Weights of a small mixture-of-experts language model, trained from scratch on English Wikipedia.
Experts: 32 experts in each of 11 layers, a softmax router, a shared expert of 128 neurons.
Below are experts of layer 6 (counted from 0) of a mixture-of-experts language model. Rows are named router (the router's row for the expert) and show model dimensions 128-255. Each number is 500 + 50 x the weight over its row's rms, rounded and kept within 0 to 999. Numbers have three digits each.
After each expert's rows: "gets" lists some tokens that make up at least twice as much of what it gets as of all text. This comes from a sample of Wikipedia text that the model never trained on. Tokens count by the router's weight.

# expert 20
router:514467464489461668450530456503459421527573480419608486566557541548514534536485470501487581486413519463570539491570498505496442490506458488585523440492434587510518495455510463578522491455520532453517566531538506475480497515502531453547496502387569510433455442541492517586423624421540582431603428514540489506615478458460491492431521570528521678454455556546533458423549507546583526429368
gets: " is", " that", " as", " with", " has", " are"

# expert 10
router:554446451480525486519458486482429539550549560474497538418444479499532469506380513466471538570517431501548559499427472579537501469514545491595595506514561446443505551583595472463623479513518521492511531453496485389513592532499455530510503410468417483463423510472599550521516432525528615543444466475579528389505551494446567577491502527492598525525573548482506527463494561474474488479530
gets: "9", "0", "8", "7", "6", "5"

# expert 18
router:553502542520576560519531515458484410528519519522563537552533481541449598496497525465505510405408573495526492511546553496464573561557547578533530523616453413446498521631514547499493465451493496435562543450496473515530573558444451504531406502417527535471569492519447453485487452468455446362533580493451435463518383504450453481517381514563404477471531490543593486461417535467540417423408
gets: ".", " re", " de", " c", " a", " un"

# expert 12
router:540494490439392659602495490507496411528527539441488445568576477451517521494493467543474549554488479526524461484506453524457545436438529530489528425513545437514463461479582462574420517493512445474444513465559543471488518516409521453593410523563521484544510530488456484503490497512513477531578467526545508450596534373510560466529499535515563606428514568563523484518596491544480467462420
gets: "ed", "ing", "d", " had", " used", " made"

# expert 7
router:507490508489579518527392516544497528447377485531543483477467465461568407482463382582473542391533421488604494518528402543457502471588489478504397498546521582444410520556417494474507414502433587494432520417466473457411518569551479651532566475487421484556492507503483499578627478487511420532533570607511518483462485592493461518611488498512484435497584503389508518556494527437483528569571
gets: " ", "2", " $", " £", "€", "₹"

# expert 6
router:558538590546442469544521432509429451568534504587527554484489508463463512454427481478471486569573474491462479562467562447448419457430563439519482491503558513588508501473515533501452527494484431532436470475637460496579410475473482507486542449550505451531500534400555581444437546557443542524498512532468571584524524481475492488497563500494466545561562439574512467479471455442514556532582
gets: "s", "'", "ers", "es", "ations", " people"

# expert 28
router:493516472545507533393496563468454514436477444521550506495487479512514525584506463544483453521467478453529461579540578538599566517574531427503569544521453558517596461541461576551425461414481548524464536491449536519457643548594554507502478560521516561336439445503558483471491501509547453471547525536451441616384494577509514491481504506541520540464409575511418528527511475507490506403431
gets: " a", "-", " an", " or", " as", " |"

# expert 24
router:505429552564493539524466493478511426500447523578423547579437392540511401523494469509451502460476594503442453462569492509430553394551602454434555451531488544496552459577469501436488514489525532474487482436546495595524420501537535579480429481419478576512442422571447476532643545474529445571498543499510449489560384540539514513589507475500550503573444377495492534481464527430532586597522
gets: " ", "s", " \"", " p", " f", "mo"

# expert 17
router:476504545537483403520525528493478429477558590506583420514537562525468433513496507531537458534552473447551561586483504569497480543483502484497477531500424543517521568396445459477454493487440506487443563543585457541446429437465554605535549469549489362532535446470525412454518409518533512417506410503488447410509637445557553439571552647506516501475653509446487453563529563525513627487552
gets: " |", ";", ")", "%", ":", " USA"

# expert 4
router:501420557440518538579555556498502537463390468585513501517517459530544479566489462480520524539489568481502495533530515533528542602489479471473532477609543494390466519459490550511462504438482503464534460422462476456529443479471496408598516559533563575436515395481501521469495432578538408581525588619638562434499516453479419432410449466586464503540409524487471494569538514440449532496590
gets: " (", "–", "/", "5", " /", "4"

# expert 31
router:442555465376502537492494529442555495497514512410468560536500490446468559534447518436486455435588490624492503440533514474563407465556566563586482578511526441468464532531497388480546466464551582397617482484584558484552464466547457402490469501410502481486558573455452528460434521496536483593519475569558492537503422522598497572523529545484582434501572422515469519475466433505492526538480
gets: "\n", "|", " |", "===", "==", " ="

# expert 5
router:443508557481466566463451547521492544542525504427452465606487503441517444464494444514442518502530480541631558513523540518499524450483625518478429474417510558472477396539507510503408587541585500473560426492496483567560449463519481513531463511486459464466529426523449505479499514415421368510525555524452518450489463454438512482497484442434658394422524562580430536497447497463508583555451
gets: "|", "ed", "e", " \"", "ing", "al"

# expert 29
router:564511500528550581517451594515508482524511537474538668465480518442567429507489558518477476498511377586464564488452495567456575532520478438455464561518534508510518482471512571480440480509499583479481479526494536498513476449533474456487551475434456456388518549484465532538613549365525555546525536516618530401471603569400454531500488515425439468460479517496406428511478424451486490550552
gets: "1", "2", "0", "3", "9", "4"

# expert 1
router:497391436457441517458477497410473416545560422526517544516471531518484517525533444475458436556466613473591508465575479482462441589577525482493579533530483524482566500566425527502429482456555412456488561472503534539510481560505509438540519486473523491460542470529536462581496470471546481483462533488503527481444521500452562585464581579512521510611505496532632552544495478377532545423601
gets: ",", " was", " he", " were", " is", " He"

# expert 3
router:460658591567464475447510488540577493522543554480467459488567486460501564571512459432513453415496543496479526441481462477442495486538532650451506552626560517432486523445547535571444450420527432451594540530502537476416541535483486527621473516522604556517559560522527530529466476478574509602391533474520442484530526437509579506483497475499518542548599512522448463474555512443493463557454
gets: " of", " to", " in", " for", " from", " by"

# expert 13
router:446444475543566453554527563516451439516540475497479589556506490524514469611542529536448576503442415512533436465614522542426562504434502484498523470490443588477517578639468441492490510465495557493550498466473581374599471558570433496483514464471519418542519498491465468456578518475482584508486542524592395472484541515480464451467482552472498567574573504527452569539566473492544508483579
gets: "0", "5", "3", "4", "6", "7"

# expert 2
router:498558557488530482533419447562511494518547549483566554490535488493495507499606452434489523526549411562495501537401487475482497434540502538509524500414561513547523542528397552596527554535482414456404500559623444520512512423486493509432502552456450565530486523526482452528490439555431487562588499514453504556490460559523414512481484544488533447440513388484366515637436519497487450608579
gets: "==", " American", " and", "===", " of", "ian"

# expert 8
router:476525509450569550535559507447538465492484531542527544510469500468536556454524576443543581441514585434436448455477472487477510340497609558566515489503483486507531484525442495516471354539454530613510544513529489557530458617512428431499434620429429508421460414534453446480411559501428515459499489537410557463489562542433474512501495525512461585496448527528412572431514521466441518509532
gets: ".", " and", "\n", " The", ").", "\"."

# expert 15
router:495526560386461468533570584576534479516565578500512502423528485506522479481590500542482493516477465486516505612511604565573443551507374514542514494548585524466546480419533560491459488473495546487570440501481432502473503445443534575589511426427530405531449453414523490486492511553523482442420532530398570501526581491610490517485589526489595519497443531504459556519444507458417600486509
gets: ":", " |", ";", ")", " Total", " Country"

# expert 9
router:414502485448558482445497538543516544509507474525587566518525516482460439549525661454536523503465452344502541607510532485605527591487384480520502552415548462475504554493448528425570547529557490468598548441479439465508422454447539509513467554470466465377513481535524432405519491513520525527436485419499480447445480496510469498558503528545467488484422454601453528532495517446502568544442
gets: "S", "A", "B", "M", "N", "D"

# expert 22
router:503516530528525492549461545556464507526487631602486452507465472458461511513484472472490585499407475569496497557499509542529472410562466537511585536494579482533467500524473488480428486452480596543499500543453549434453501501499495476516492466476463445413563426487533459532433440470473578495501513446515392448412441525443459550472449569467549479472454491534450524549510477449515551617592
gets: "\n", "0", "5", "-", "}", "The"

# expert 19
router:463511540488537405538480482473496506484540523528427465486494565497481550583571572413489398423611452420501615496468458539437480546512503522435478619423547526540490464517485559538410419500534519534553543499504481477489526461535581419496387496449548521488510503474507565457459540551497451459413505507459473525542374472436484458387452528516548393448547556548504498443401507392476395427563
gets: " and", " S", " A", " G", " T", "="

# expert 30
router:534477446488524485441549527485495552521591456539493512541403564455467618616439615490540468483536567392503583447446464462502558512470541455471501430369362499491488512486488479439537489520535534472491497551499386552472523447553460450410461512456556439492512482513493525459446545539504455494545512392390631511399482574525447474503562469514540449503505518523579517538536537490572417453450
gets: ".", "a", "e", "y", "el", "in"

# expert 25
router:542442490404508497503530583387429421489538462495460493567480498490542579472607463599499500475523373489510499400504527479607494438466464527500551600580466602498496561498472537440397480530483573554578532442465461473465505514551600549452481489496468527443443488493492439533531398517500418426501510555531553521497549584511557496531520528459551456541462508422447511479509524530485545446520
gets: " |", "-", "\n", ";", ":", " –"

# expert 21
router:508546693609486434505520499544515537534501526513481439485670480547524514482486522483537480545452491484531475545453480465469505476474529666522484505519559487548584504550485479534416411414563449449415558426511525474464606521515528539508538502543494567487563527464497465491438504536536542578548464493459546510528543555450544462456459480513475547537513547522545528492555517423472447480453
gets: " the", " in", " a", " his", " on", " at"